{
  "init_std_router": 0.0297,
  "norm": "rmsnorm",
  "positions": "rope",
  "parallel_block": false,
  "beta1": 0.95,
  "max_grad_norm": 1.0
}
Below are experts of layer 4 (counted from 0) of a mixture-of-experts language model. Rows are named router (the router's row for the expert), down (a neuron's output weights, with its number) and show model dimensions 0-255. Each number is 500 + 25 x the weight over its row's rms, rounded and kept within 0 to 999. Numbers have three digits each.
Before each expert's rows: "comes before" lists some tokens at least twice as common just after its tokens as in all text. This comes from a sample of Wikipedia text that the model never trained on. Tokens count by the router's weight.

# expert 4
comes before: " of", " was", " in", " to", " and", " is"
router:505465565509518468513509473490492501490490479467474498520454522482499521488493488456511519502575505502523530513499479487490483513541502480509503507500516483491533551496477474467484512554550510534496465457529499460492514517475525505509521461521524500551527506504516535496530469479476514494498525446486464498518547488502486493486523550493466505470493487517529474526500491510540518527457475478559537509458486476484480509518503506513506505532520503527469563533540504561490490481456537469521499495504483486530520476513510506467498556490517473526527504502546475501503510503500489494477487484521499482546531514512481484534502519502530531501525485490481526560512497517498519482530526521513509482526505484493513472481453468478509427520490465488516507520476498513522496491522433
down2:467516515534494525496513498496527474466465466486517509478544524499522499503534473465452484482512539462477516465486506516489457556509497508486510488513516468528476493522511525493437488489501504481535493527452514540465499538539477518522507483445494542475521475512570511468496474511458493469525496498479552522504481530486509518427510497498500530495558505537512453496499526482488512496504497520516529483520458500511530494493562508524491493484543488529504506504445470528512520503510509456531478478516531496472502477517505452504512479522510498504511493502480436530475513528457532514491526497495528511524517528502525511497520517498523436497510511465521491494505455505540506502478513452508497497526481475517497522520480520485503499491505460459503521502514521511534561533491526
down3:498485510517448505504509486523494520481536464522543488505485500549496511498449503516509512503506515493509495536565486545545469519505539495491497492501451533526509530481488493547459483516466527461478486460493519482480510521466495494528534504505415475514439472489515503473522471495518466523476493487516508502458541522469502513522504460547507524523462470522480511506513489482514477470547538543498505509544476464516476495481490472497513535450474506504465476461481477474506507485512504527465480534496491495501505522500519492514500506526516494488493461533491502477525493535519519454499528510487554512481484519490513501503464467510471484500494452555545442464526539531501539487489492521495498497520511481524490524505501516548479511493493438480503527481508471513490491525517470
down4:495497455540489498497504493445511487489486563495499507496524494514500505463480481471504490481502501547470460522497502443501493476518498499488501489514509476497499520495504457474499475493508520498505484491537515485518507522462496454486495527532472513500479496520522475520477439509477469472438517526515487480563494477526473502522472524521520502542524478513482508516492490544480545477462518482471487539486512516513478454503497542510546557481575512509543466501514475495509514532492446485470458452498518503511514474506493483531479502472469469506522482486500516519471438456469510503515508472499513490510533503516514505496484457481508499539458451486526518477497506534507523550460496456487504488498536480532454513497478501463466468507499537476491475523503519471519523507448483
down5:524552559494500472492500497494528462525535507494463493494436477511492483498494507536506533534487517530547442518520489507544478510478557529525537501491496513539528494515517510503520534512482505467509458468448493493477492493535523516476468510538491535521492516520528521517493483480500505506465516501500485528472536528482511514495494448498541521494502532489508498511539478480486535524518480530476470521531480498523507488523511513486474495514460514500495471480549507518484492487483499487499488503534507506515529473512498511513521544525462498510482479478528474501454509531494468503476473491461494498493480461492494493510509488498510513500505483509485453514492517461510536511472493538502512540442523556516518513441510509547515576433494481526466514464514496484480458570522482
down6:481442526485510498488509514504490513541502465524496472529470498521519505515491504495457454470521530504505482509508454470516536510518517538481532514508570503506481475558487466510495491520576504506539475563529491470488531517497517505497485489506530521464519522429494535492518516477529499534492537490497481477521467538491500504500472494509493503520518461508509477513482516495454496530475561507539529506513481504465509510507502492507494489532483515485528504479508504463472499505447490483499497531498510523500483496515507553463478553465461473496483515478509480443490521499502500496533478508507516541443520476472527509508517573511487518514546504496494499528552539505455499512503509493486497493468476499516516472496486495550480484520500469525560485512544475508535511513530490
down7:478471455511530488478500493476503492488525483454548486545555489506485478506555503484504497476505489496499519481538510524501499483488489506471520486497522497501504480476493480510479468470450512523476512526508514482542495447466490499493518485476482528491479478497504510441500478496473522498482508466485467516506502513480454492518511468503496504456452523487504504533532541487499501510516525466467470485485529468524485465473528511511518516469481466417485497453507502525524482484482478522507513465515537468491495486494517505522515467518450483512499473478485461477494490436506491498514482522551481468486497514484520471521522500541492504568515495530494438521464532545491510457465461468514527497493494544510476505534538517523470530502497520491477457459482460512497553511508460
down8:522500480517506501483523488550557521535499481470508541493461485453542447487538521504521531515508476488494518488500503517458464499542552487485503476532511523504469504528499483488491500508490485517550522480554509458454550531536504483505504490488493495537545524463502472549473477470506498494501518490469492504467512487489496477491528544483464492463484472543488523490532509478461549498552487508480502509470489538538518474517479511515512512498490468522457503521504482487535475505546484497499516508501445500490492516498450463477507503467507496484526451489486498452481518505488520501505511484497524516522452512474524466505492531465527481511493489510513470460485482516480500519493477463512472517473490565489507463469485554549503490494494514497484471441517513500490464455528489
down9:528488449503500534537512504466519477533489525502521499474474454524507463499492452509492523492453493488459483458464514522477522514511533470498522525503498494544470539532499493516512476491474461493499516498496532544521479431501514483522511489523531513501514504502536533491448507553483545474539473499503502512506482508485483498476522534468505504517480474466460529500516493523486518494513453559542498556510487475513515497502489498531543487544518483502464517512469484504485488499497535491502506515497491505512473491503500490509552552493512477516485450565465510512476530509481479530468508468494444507508546453520512481475525505468518481518501484528541520489506547468497514510473493538468496481520465525507496430513502507493504518488505549507527537533475483497535502501465495
down10:469576488528487471521460493476489450476502522452475512508510495487491545494502498495543495523438535502511483509507505502489501499528511459508475497532493515500480448465492520464481491515475513466480507500465471467514489499482523500450502495505504496545521463519477482535497539514432523497543527502483508475497516524501492528530518474455502529489470520515466444508436528499559520487518513502492503517476504458509516487487507491499505485518475494520521508465491481487476485487533499528550490471519512502469513477535564490472454494503466492473517532469492486510512561510507505529505509485508552533457500484538477521498548474546502495458509499538547507509482542520523517511520470515534499518527525491512492494531446496495492518489485536483527472503491510497526486483461513
down11:502486476500536460492461490506533486545505485509514503494503479514562478454536465472517510515479502498536497502493506455545514470517477490550524490506552468508488501483484505495517517457491525512473526480472471509512497516492526511471462491513512489511505462544481531499519537459501531507516551484481463513522506513508536458491489529483521507456496494468505512511490512475516493539498574472505484525503465511455464535486480499500488522502515491485502495503497522543527485458510485506518493479495506509467538507509507508528473488425466486499488493532504492483466490539479510485473522496514467496477491535545498471540553488545457473548488516503512444544511501496533478482485498460501506501519537455523520517528490452473465524502502505500532478458505439546505496534503509
down12:487477526534506522537512486482501503488483493440491488507506506506485502509510538511495551502508489528522551523506467499539509524478523518506484503474523468517540553486494536501528516517527473498503469520484454532501508498534483457481465486523482498504488468500486470542541515511491474507468489514507473505479497519440536494528481475507485495549490513544477500505455477503518473511465471492512506474509515521568432537491464478500514541456503509495465502515477517503518520523554496541490462479519510467454542497479481503458512510494491541488525501524518480456516515522510449543492487495482492451490477532459519488491537534481487491489490557534456471527501470472538531517506518485495510489490474490487493509464545525511507513468483521520441513460515516503474507470490490
down13:503510498453536471527538510523481560458501501488531508473521496496465495477479506525470496536535480502461517496524496511519498458478491510489515498513454457474508481500535514526545510476438521502529513540503513473515519524488495500494481505466485497493505528570503473481517508516535535502491531488528513469457518500459451483535528505491518526503496563527506536495487482502472505484486552466541509497528496524519527472465518483530536533506468532469505456444505527499493440530528467485498534508495498470500487487521500488483497513468499474501484482501513511520466476502489491455524515487520517482506551484511492525499445489469464494518489508519489486473456446480465512478513533475531513513520497497456473495527531481495514509468511515456490485567517520531479484483506468

# expert 11
comes before: " |", "–", "|", ";", " League", " season"
router:486502511464476478494494456498492511511508463475493507493494495523534510494529560506471523509519500511462461491505481501515491523519460531498488538464502501440471548478490502494496470525475522521501489470503480496533497515522528508479502453480503466530452462517488502501538530511495534478466478525454508483473504516523510532533502544507496480504494556490488534500489506469545510438474455532454475506504512545495538472449491524540471510555484509478505485537478514442495484503554525520511498500554445467536478486455500501494505490517514482500494489484482514519464479467535497560524494501500486480540484478506509510508497521516487526510499490491543480491511494555492471491465471483501458531516504478519535531555513487498475498463496511467481534500484471508526483505538512
down1:517538468486468482485490502543504495521491486506484453479501565485510534526495478502514514498492526460497504502494505501456466508466502514526519495502516480529486483525495538507483555520477552530499536484500479487516457489463520517539518524508516468497531508528523507533545506489462486480499455520504515478540489558500490470488449509476450488495454498503478506500506481510527531454470525499505493555502495465466515510450468539508499525481481503500473501473468508498486492526510522472511464488499529489477508514508455534504489510496523526538543512496494542524510533488480506517458455477494483582522537490519548529516514479496491583535503516536525483479494527477497503506515469498523458498525505551486501484505505492485486507488507521468539483532469514484465515458480472
down2:537485513496506481471508548501523522468485509497483491522522495497503468493464497491485497520506497468530480491519476514539538503502481505508462492522481517467472452547506517476447473499493543484503489485462524499543520522536462496507524462515505487476462515526516497524498485466500494500513494529539515496542494523536486496515487515511475510464502503446470483530495498483510515507512475515520519492472503495469526465484454518518438534501467474410513541482495513489517519549512522479541470498492503508457479546474524514485492513501499518495494505509519486473472573537504543508545529501538514517494487489481480471504499550493475492507528466476522508496495510462485483473484547522485499504528491482558495507498499421512487553534483526490518515471514482560454493507483466
down3:541504458480483537447475506469520533482502485506473552502514529497528447504492484439479528504493481478486499481464518500508524547549460453516494495511457508509527542456497508495508527526489479481469472524512486480498502525504472510495467505469489514504487509466496537516497458515497540503552526518528518501519455486507485548505513453529495498514521499515492492526472502486466498498507500480515497441484510474515519493500536517512513492501526467494514489505495469493499501487492519486484464497468491457512483468511459483472463512557504526490530489510512523489459455541456502504475476565467508520565525521530501503492506541505494496497437437552499508496502497482513502496498474511488498483491531551531502457489516505452519471480476510471531484446511477500509523462502517
down4:483505481475515538554501481532514484525531495521517469476464475524522500507526484460482489501485519530510490448514528503481566491486525485496475496464519509486511511509526479480493509441503471551493505502472451517492439500484480476488531486479563547454501532462504453490477522476509496460468494489468476491471529563565525524515506511512509533503484528531493496536463495525462445567486507491504504498516527526499527483527463520522500502497472488513491492542457506538501499492521488514460479493499491533483521510500487491511485547514449493488514513474497524506473512513483484497489468482538456521483532515502512514474516481502508547569538479474451458520533499495531528486497524532511498490534520509499463500516478484507505482523496482526523480487478485489501521519522506
down5:541506554513507515493541471534469553495489499547504564507510502509523504491477510492522543485504504488527513556507443517493556465485546486508507525558469503462519493481514486562518483482486462514521515475476511503548503481499486509489509547483494557460530483499506471516463511485541533470477512495446530493505473497479505514513451475476497522515518512494510482481499530504553508475518532498489487461476497481498532536493527461500451453491520485513518509498504504491490506478518510513461523501492509473541484486507473483471504533524446509516498535466504515489485482510484544482450512508511490483496473448510460499489507483478535537521484480474501477465472497447517502501490484533501451507498527488476464481476516499444484530499482489485508498497552467506513496470476499
down6:497489460482494481533464503523562555546488493524488527522524513495456512500464493529481466518525498521481481502504548507474496488538478450498490487479545472472513497505551516490490522507506485514470516462494471469497525488470467519522520496488538487520552503527485503494485517483516509491504485506511516484532465502496501463462527535480475482525520461446495512516520495501526463489473513505500497537501448527527563499502519458469506479512472470449505473470540482479493479506539444510529504484455507478556476465507496501515478509541498508502498505513465515489462513488495500542517517511498477518491470545491509512473510489509485531476508505505504567490496472517504497509498494453447481515527488518523524459511463518487550425542509520495489472476503541524512483498530523
down7:526518532465510487518509454520495516515484525478508507519513487553537495495473482508530488455547472483507489536507504479489494473517532506495467511539514475496472509514508521488495481482487481498498503450462461479451544506485511474508467467533565496487522520494517527504492489483509501521516524470487556537525518505509508526467475489447497476504504484463491511504498419482483494549508503480485450485480505501525544507521484485481475491518486521487487530538520454484508487545520518479498503484465482477523542480479508503543513528518471556528522514469496503462493471542479492493500495461493540475500556486479524547523495524446465534516475470491514535466496527472529483449477487499509522492522481517491510494509577484483520492519477474483503503503487485514451531464510483
down8:464498506531502490467422470503481495511528505521519508454540513491506470475531510497519491519495523520522476529556503477465547478535483474473481484477496483481543468482516493537501511517513501514502529500534516511503529478537502505504491550495492471470495494492489506509477510506497532538514461537517505482532517494530500482468506471469491497524481511466506447485448505468478498486474505510489481512504519507473497453477465491511510476579493490508474534487533499479530525471507501502495557497511470534524529519535456483503521544557486548430520487519446521498515492487510492520488459453455466471525473480508522448537484525463496449506517492489489498477507497538517531493500528537491494512480514484506491501525481477487517550497477462531460533483501513494493527496489493
down9:476496487549509496542460463505513442502484488490500517480522498500513485486525524512489520477495501525518456494459503501481504508533461538452526489501438540459488504526477489490496523480516521478538511475511536539516517464505486496527516478459555467499520539548488495452486455537491526464526502498495494512480492497473476472492480479482530487550474532464497511481476499497459516480541520477496450490465429483533523530507494534481565512505466509533501548453471487508457505490480506518506464481491487509508469492513527474486500522497508473522497500532474489525532458510507495541523540479464480521496527474519522501489510518521511472538489507477489462536478509495474501512540462496522497503484517480465508481482494490522467496499517507516458513481548455476475533508478467
down10:464505437503524465458521547507491519518470508450490568471473518508519512514544507504517511478479490510492483491482524497494502508496494532481529465527503490512469523503469491498499525513513463512516510512474512502530459516532543532504525522470448478483551499509468508556514503487496510521513515485501483497493522497461502500515528485556529507489462494480569509486496506540513494505501518550506501479540502503513482502512557503491490466479480478494509492509499511492470518471473466471455484484526492491556504501462470494481448513511494485474569448516500468497497500479497471522529514547504465547508514539510480460508532486502524462488474491536513481496468558481512483511482487500524538476511484473518541471504497504529546498457522482512524483516484519501517493522577503
down11:506498496492538528523495519498490513511513466549462493519513508509467506457532518498517483554518486499512543487476513514481502512484507507513475510495514464504490504458485481488546498502514465503499495521534464544518512493510469522491527494508454536501516502534527497486526466472502467540492513484491514478495473517477519455475520526516486496518498479495511534521436470518475489493490507505517444485491505471501525514469534528519516492519540485484510480487520556482540511498428517437485481470529488515550492501513513550516507525484520481491503492544487503463509469503496519557496463481486479508516529512485437486445489526457461443468490550514472496527528494531471478539533535477485476506468552500522484500481552474501477484507487493484498538503479541518496538486541495
down12:524502511535478477487471478498504480478511502536553520512497490487480526492512499498514528558509498509504536535497492498563526527526488511509512477500488503515483512456506454487453453503500541509484525514519477510461468498506469473554454476488478488532451472455475516482500534511503496505473456540477503490476533501495487510499469532497460483477508521501477512501480424519471494530483494530492485485521521552514505536510515515507514529486493522466492472461509461479525490525546549524542477484487459491455524552510464470489489453496496489471455500477471469507467433481489485496487499465535462482494462490500514503503490469472487494494485521463493549494474516466497491484493534513500532525465506538532470510506527494475481498495501494501533517499471517529528509500443473

# expert 3
comes before: "s", ",", ".", " (", ")", " and"
router:515502509531477529512508464493501521489497536492511477493491526466450495474467486502488493486454507473526464504472510492502474473470499525513500503464492531436476488482477523474518493504493520472529495579522504518531483525529451480495483514525557491496528457522492550493480533550524497509484541488514505499492434534492528516476509526511464518484534491516492485510541525472450465550493454533525515473474500574489522533483521486452497503523494530513495540501494501499516494471511456468483488492457453516483489501522484450475487485516474508508514465529522504535507515520470529467479506491500518491505463488493500504495472510495519532534487550508472522505529503488523522472516492522493512444520481507497494514440535514496496524464478544518519509503544511495505519515536526
down2:487524509511467507499470487527520490486492486534507475507520523493507498448501450447499512494458500506500506502483528542547506554479542510498525504509498532469490490476471463508495505490501513545477471478498519544524473494490499525470474474493477497512459504514530457493473508514521556495475519491499455490505515484482457505506499473527527452471499503540502483483499426484496475517488522484455503486499504504552457474500473501489540515524499481545520507479527504467512524504505516503481441452492466450492488530475492535532500504496521510483510496499470477470504441493522489518436530501512439495501489467518508507445521491502457498484496488526465488503491547460490549549501459500518523462522497548501471490505486503496497473452491479511479492480503552494464507522462505
down3:472496491508498532530518517473501511505479471451479519475498492518486499473443494508480466497517490552451496469483488554471465456506464478503483512494523499458480514531518489498465461476517478488504475481520477519514528485516488526497495485510481558496508495518514493537506525525487535479519468521488530510524486515495494476456481457524483517541479518483485507482473497481516454527532487540518502515429521481493507519473463529498503499544509534479514494502512484484505495487475523510460536493440515477528473474512519476485530495477477475508523500499475521506533491485514534450478504460504530498527508469478554519563482514428545479529556484524517542484480512525454483521523448487511473477485528499475529469489502463468480492501554531531508511504500530506505486489489510
down4:464501470513482481493479507522516466493521521496499508521508494492529524467520507493543508509465534508513474481490514462545528472507502507480454539549532495522536497479502464486459516452483510538489544485535456547471504508471507493502487506489484513498480480506508520492537504474486454472489502512492517513504476475471447474492567515513498453464527498499454504519468494518457485521541490483505526494529506480524512551504486454489509510493537461467500499526530454473503502485518485514446515492508482512530556466497463496538484480530496500486479512471464493499526404483516448541477522509538492486515453493516486488509549471534506469496489488509493471456515496500527529487474500521540493548501509510511481486455500453497503521508509534520544483493510502501516485516486487
down5:472458521502493478477470516500520545517493527477528500535473531470488503489455508525467459479482521524452473465477506477473564486507549467469470542475547512484463516531440526466503533512494548509478459509515502491487524493448516521516510446506509533484504503509502497510531538477459525550507489526465526435476516510490507511498479492519519507489537487559470530520478512502493512518480503490485463506488497492475499489517495535507482492476500528487497514514482483530510487514488524497480488476493490452539478503509475514479460515563545464505518476481507498505570503495483515514489513515503547534512501484518535516500519495492500487509544510452479479512495486502468512484504504512498518477517560529537478488548463494446472459529532479473506491500522506488529506495491526
down6:509493486474460477471454480494504484528423551482467495529481500494473528513529532486498533539489509506471462487446512504503489497517517480517516484541471479535471469561507473479461505503550514544479499517472489542502490501484527519510521532532468511535494502492487510484482513514548524478460532479492508534504489545466475481485457490520513525478491502531525501497492527503555502576483504514503517474496521471502517505529465513514468484464504460532443470547495484494501530506485471488504484512489455496484480498534534518514475498482503522521487468522501454476522516469537479439480496514502497479458492497486504481524542505450502523496498502504507488478511576521491511477525469486467496483500505500463514480460526549473499484540515501522507505518513480518508498513472527
down7:510483527492516492499490509525535506460500484534499486488489537504461525450460493485481496492443554492523515496476491510515513471460538508497504511517487523510462521529501458511513492476498483521498515515445514491549439502518469493504528500531515487489535495490504537472477530486488490472498495484450507569476482485490434491498497536498497501499509540472508500532462535502475511471507502508518480508513490506512504484456508505463481493478433509500547532440488563517514531503494456497507524456508469505467486520516468542469471521475511475516536488502509484506464504466469563475513515515517521500513485499515521484455546484520492509514504531512515500481497489449461546477543484511524540482501521507440512465494529508493527523484528491466474493504521500506453478521476496
down8:537528490508530512479509490512524455545532551453479516480500538478498528512470503504477470511483505507488534500479504514506548498486506504505513505497466526509486453534537533520497487465485533504479462506525528545495456537460483516514486482539512464543503542448489525466492522515488522477538480487495480535471522528511535465525451506487480510526496489510524501487522490482511508462519496504515482483501513519521529519534498493483482478459447515503476479533508492497439539536464515487544496504519514515481491506534463509484506513502526524498513497551509494514481544471556510443491490503541498491501482518495461485492492474450519500529499517514578521483531499536495486502511512499475535484467510502515440480463521500513482450541512507508482477482482494541518517459459527
down9:507557506564515523501473498478524527495520484500511506489448479509508542528517488524483511474528488472518509474504469489488418494476506469515530467544488460523517511492447539485458518507509508482471500469521492490469522495472525491480466475480444511513516479522485492476533492470485529479534527532517495488530466530486479500527458481491502537494473507495501483505575525555494523477527533507520521440470538473529499533492504473519497540521477519515480504466525499494518452477495475491486498524481537471557477478454502548483474524543528516499483529498535477504556485534506471467522502495494514483524497477501499463504495511511509523509482503461516472503508492489463464460488467513505506502532472488515473551501492520502482498537497482487486505497475533480478491472500535
down10:440525519470511502475483498496473487512500514450498475484509504511544502508516503461483502511434501479515527475530533502480457527474492507480505475479467475488470504500471494501508521541571480481545528483510473493524516524464469505501504502465541525535532485476481491539515532510535483485495548546443444522499507508520499474500481472485498542482521510526498539518489504460466509481501542497522526489460531508504536515487504474457460469521519464468474532526491486495558521520525487503487546486489519522459469538503486476521468523487498534522533481521533490526485510510487536479509445483509499494551533528526522538502534475525482542481505516500467500448499488458508502506502519515495506499552480505476489499509504474532529508529513508474479478470521489510477526526471519
down11:465470491499452473508522530479440529476474459514452464466495443484490457536518506508467529568492497491470458441523527518504527523485494498511462513524503506506502487475454543502485476551493490499448500470526507534531467504554502496467513510525481546489481508479529461568480469476475534500490490480505529498522487524489507543489464463534479508472455499467476516470470486459480522529502480490494518439443531507511501481489501543508490462508486483488508519473515491485509500517500494513516520516499497501484494532499524515526513514522529496548486520476507519474517534499495473532479536487494490490487478513525486453504486484504467525498499545502439489489507515482471490527467486514464526508514464529489487526527513473525508477504468490520483477542480490495475486494511512
down12:526496502476524489497484470489480501511515465461507494546475520500486520513534512510507476492524465529531493514510519484508532499533499484488454485523536477541498513484504465511528504526496473518522488506479503528499463491495529463515513483550524546484477493466504462490550481495464484543502516550493522480464476500502490492487478488525500483527473453472517526476502498482545474497500545503502517490547491477482503463474507498499513497501556472543487493496462442502486505500492452479509532528566529473459480536518506506489518449428506540498490524515489536508555483491491504479473490510469535460507484504463505488493491519511500502527501529537479457529470547500511515527500491460510478471497504536517484448534511556475515490510503462472525463492532443502499514515500451
down13:504526527504529483507478474440473518506519519533530508534502471478494487499461501508494498538480501513508491539488488515547538466523518501492483469520509521489475538445533505531493497513445509551484522480473508518482438489505533494499506499523516554506495509476514473516490503500481497483537496521521479493541511482520456476534480493473501420446460498473512518495491487506492453505510456483479510490527461517483484491529476510488496566531490489513527462497540516450475488498560551497553501510525511528503478467473490484486537449437474538513473468503463521517492484497522533519462504512515525526487508499519529470527512501475488501527487489486530458491500498503511484496515519472520547525510471521498531495468498515533566519477474488501507492485490497470480486493518513

# expert 5
comes before: ":", "\n", "=", "″", "==", " information"
router:451529482462507537505482507529518474528518496556533482540529514478515514505469520491503479471476509509508491507514487474487500465517517474525470516502524481521518514516526527500475489519503483459493484484521477499497521499496488507510424540476467541522516481488498555496459529493532537468455501465533528493520480478512495482490489496504489481529496469505497564480494528487470492522526476508500496489492448509499520522462473476477552519464471519534477459482521520506482486474554484499523546500485472504475506534466528503539513462496471483536500492509513485478511502499533489547486528513486515511473491513507478482489534505485512445534436451526462515501522483491544487457469488526491506514481541525501518511521513527462513518510498465520513475436514489480577518483504514
down2:539547479493520484455484479519529484524490468557519487558521487494509480475493545500516511519517458491487531487508468512547489496521499487532487540477497500495500501535494496499522481484484487512494467536530516463503492523502520481530495504507503474496530538526508485526486510536526526514445554489533539522496474476471531520503517519521489531550467464473477515481479518518469504483547540533435519500477495483507494512522515514510473460519454514466490498499520497485530526487501568522523508502500536518496535498498490485523482559535468540477456502530487499464493472540553514486536478464477508464481465469495527483525492492482491506526464510534521517516488507551495538521536508522495528499509471516492541493510504488484510471523495541465504525505471537492501558518532496
down3:488474451548513457524458522504510494489509517468496516518529482530480516486443472530478532479513525540510534503473496501522525502509523507514549449488498490519505459551474447551465500526473525477487491511503528442490468476544495522424503521481502522500465496507519540518477498509539502506472501470501515508507520526577464498480545470507506507524505518509539493514499478525498489470497490445487509514504489503516501518529547471488491504522515473539499483525519446486507480483484510500505490484476487495501467511490531512506546535488516492483522455475499513478502468459495507467505510475522483502463514492536453477452493519498531484486471525497499481498481503547512485515532528475547452534543495482497468526494481504511506509482495461494471499491466494497479436469476493
down4:487484479524493462472461508536510538533501512513500521521499522493516497474458477503526519499509524495453509489492512518493462485514472512520554481511469503511476513461502515533512512532495518520481535488493475446495496476561478517492491498535524491520496482481552511476486482483474529526495541523528457542457526538479508509503546504516498512488516496478471498562449516491489468491490560514500491482504499506500512474514485516529518502502518563522550485542512460495519526455527496485509525501520490512499489491483521490479478498480519503519532481485462477483470414515519534464506455485495515467491513461511516451520505495548485475510496550525499496483488518508511519525474497461507521500460520479501517467442555479498500470542484503522529495435511479459513485529486498
down5:511478517548518512528470487538446448477499521473484513490489517552533488527570521455480492525467514522479480471492488491503535499489469463499504501472531544537514466481491534471505504511501513478512475518460477495485533531516532458488513511518507529490507470494499458474511562521547524497532498484514476513487506482497495512534481487506477521460520525505523490544478520476520488523491502542519478470486514467467523425501494492517501495486478511515489507518481511496494483489504486529482478510515497502505490498513483494516507471495505498493545502511496456464512548462500536505500498495500511507466469512516466535510476519514472544492506464539450521497461484464442501541487479503508508491491542474517532536502508526503469526496450495533482526412510469512513483467521558
down6:506461498486480474523558505508470473516499464495472510490476527500496517483469470520514508456513528470543512491466523495467513499497444487519500488543468490516498419538506525478520485516534524515487483511513537521474488502517522512501502499455554503528528511521527529484462525459495494462513491500527523532508486494511517603504519501508475478477473495476556515532502523503490478513480496468496510493446537483495500474538508515509532493446514485501506517469503512486525507523484477471450481503494518487465490469523495458480508528560498529526478527494498492513541549492510507511505483508474531509488508489543492497520541510535476489448525497495540456470531511517496496529482536472475498461485491465472464510523471533488504484493530518504528532526491525501469475534477514
down7:544467502504522517521512474486489540541519493479515531523492496499490462467518472499491508513525517534504526530537469492516512510517495553499470464474547517507497514498507496488488494451509483488495480458491473457510488503499493467486522476522472486496487468469465483457474456490515477494519511466546512505515479477476493525491500427481469489533482469489516509500514472485503475471495509510474521501474504519435542471521444464521540495505485478489488514464458441503508488502492543513540479517455497502479454439479530485461486496509502528515532448548535479446526495489483488479532470485522534498506505447501526532509523501487445488481460530522521481485496510539522485489523493524501512501473568458510511485468482476508479510498480506518468481511506468500470471504502510
down8:494502470500513504501488502472489537505525507504473506485501518514476463492416455501475494527448514505512527496461496543499501509474497492461485456502513490521470524525531520494531505490456469493473479490492509513502498519504493543521499492492499467461520494463571493480521476565462501448473500520478534489543460522503477519503502529487514505506515525494485507509461470480516524471438487468521515529517473486496528457492500498476487494488471520462520505531507520485486544497508460524538486528498516497502508536511460490466524519497510470465513467521533504495486555529481447500491510531499523466511476468516498493484517514541559486491529509486491512503517523540492551514521473516488499452496488540551477516477514460466517546537520499523544511496508506553497495478459513
down9:485491476511533469523491506513538494498446524509479512496518505427504483557486493512558447487507473484511496532485486529539493461501504493519446485525499491506504510505466482522504469531546505499513493477492502505504470519540462456514464510493483512496469492537525524445485527485477511518489504521454469545482488469509496508458522481492506477452485506506521523550498528486501520506470488466528484512497493501516498501514522494469508505465476486516499503512501471532469476467492505488509475485471467515536507502471469469498486468461509548495510466518449511515500474472561493493467488434510489514463477466529497577479525446493539506526524512512510479528520489511533483530449458470501473487467471483475492459506517488471501480463502493505502458528497470540525497501490484
down10:495488445461463532482496479552499531522497540495509510527524493495499476495469462479505501495487521528499523507511491498439433509482502478505539516465464483456495487476505490530481490494475476489474496502462520473548497527517509439511461547485512507493494508521510481471505477501487510522461476553515509500525516512481520492507458500485486506432514517486498474521473519493477497460489476509531502500562499507469498550510466524501521477487500453519500520485474508472467467480547508529479434523526528534474525539534512484489522484480454527479518477500477521528475576492464519461494489483476490442467515498509500482516557509480474525514535511542499547533483490506490486466495508509521495544507509481491505519527500503484542485519494516490519505481502496465485464490518514
down11:535529489517538483558508490512450534496495532518515525481498476508501493479468439481509532527520486475504487475475501501536539476508529494483533516525547482506542515439506474506476487520524463490497462520499547477508501532514537463501519504534529493517478478514449457532514538506482515489507528552448507469482487495504481508496509535484470484467492486492537494508482474511513529518488500480528499496541500487436450484496533436461487503494502469517503506493497501470522429541484515476502504510506532486491479480510485498497518536504505513480491490494470477530535555529498476486482507517517515505487513499496497489503543452483496501454557490488523519469510490486497541444524541471484536506525481491461484504500475472483473494493532521490507492502497475477512434513495549
down12:507504531518479445517484527511466482496518502482444499497517496534539456538508523502531495499491501545514510512527476447515513519487484516485499510522488495466500465502463541492471505513490529553498524485527509446470450472527499526517487484471506499470488522536552545511488475458489498546494538493526514537476509525501502445517487464514520467486458483514493505527485525507497503497527474516536530520492492483548497447485494514485547485509519490449515521516454467520473471485486487512485500519467478478520474520528528473503498538477512444511509475522480521507478543491481514476498502516502485482475455528474498543494488477532534502511440512554481469458471524458507474517488560491570519492491506531489458492502504472513490517518522531498493492494532513482516508509484496
down13:528511520508503478518524509501461495498520517480501561532490466544512495488514494510448468485538473459520506572546492527496495450529518518483544534521451487575507469498514508470501501554537509542494458490527484510482494483498565442519464497509471540488511524460519509503466483539480493480504499506474504497520475470538461516510508494504508464481515455471500493480510480509491482556503452510497472506490476467485505512500491507483474479500497525496472528531498498553520444530487496522528548532524544477472521462521503539503501486519523491516502481478477486481477524516505488522496493469514460501533520509466475509488509481487506489483494501505467498502540489494501483522503465527461514539501455497466502515510549483511514472468457530476516496522487498528506458491521482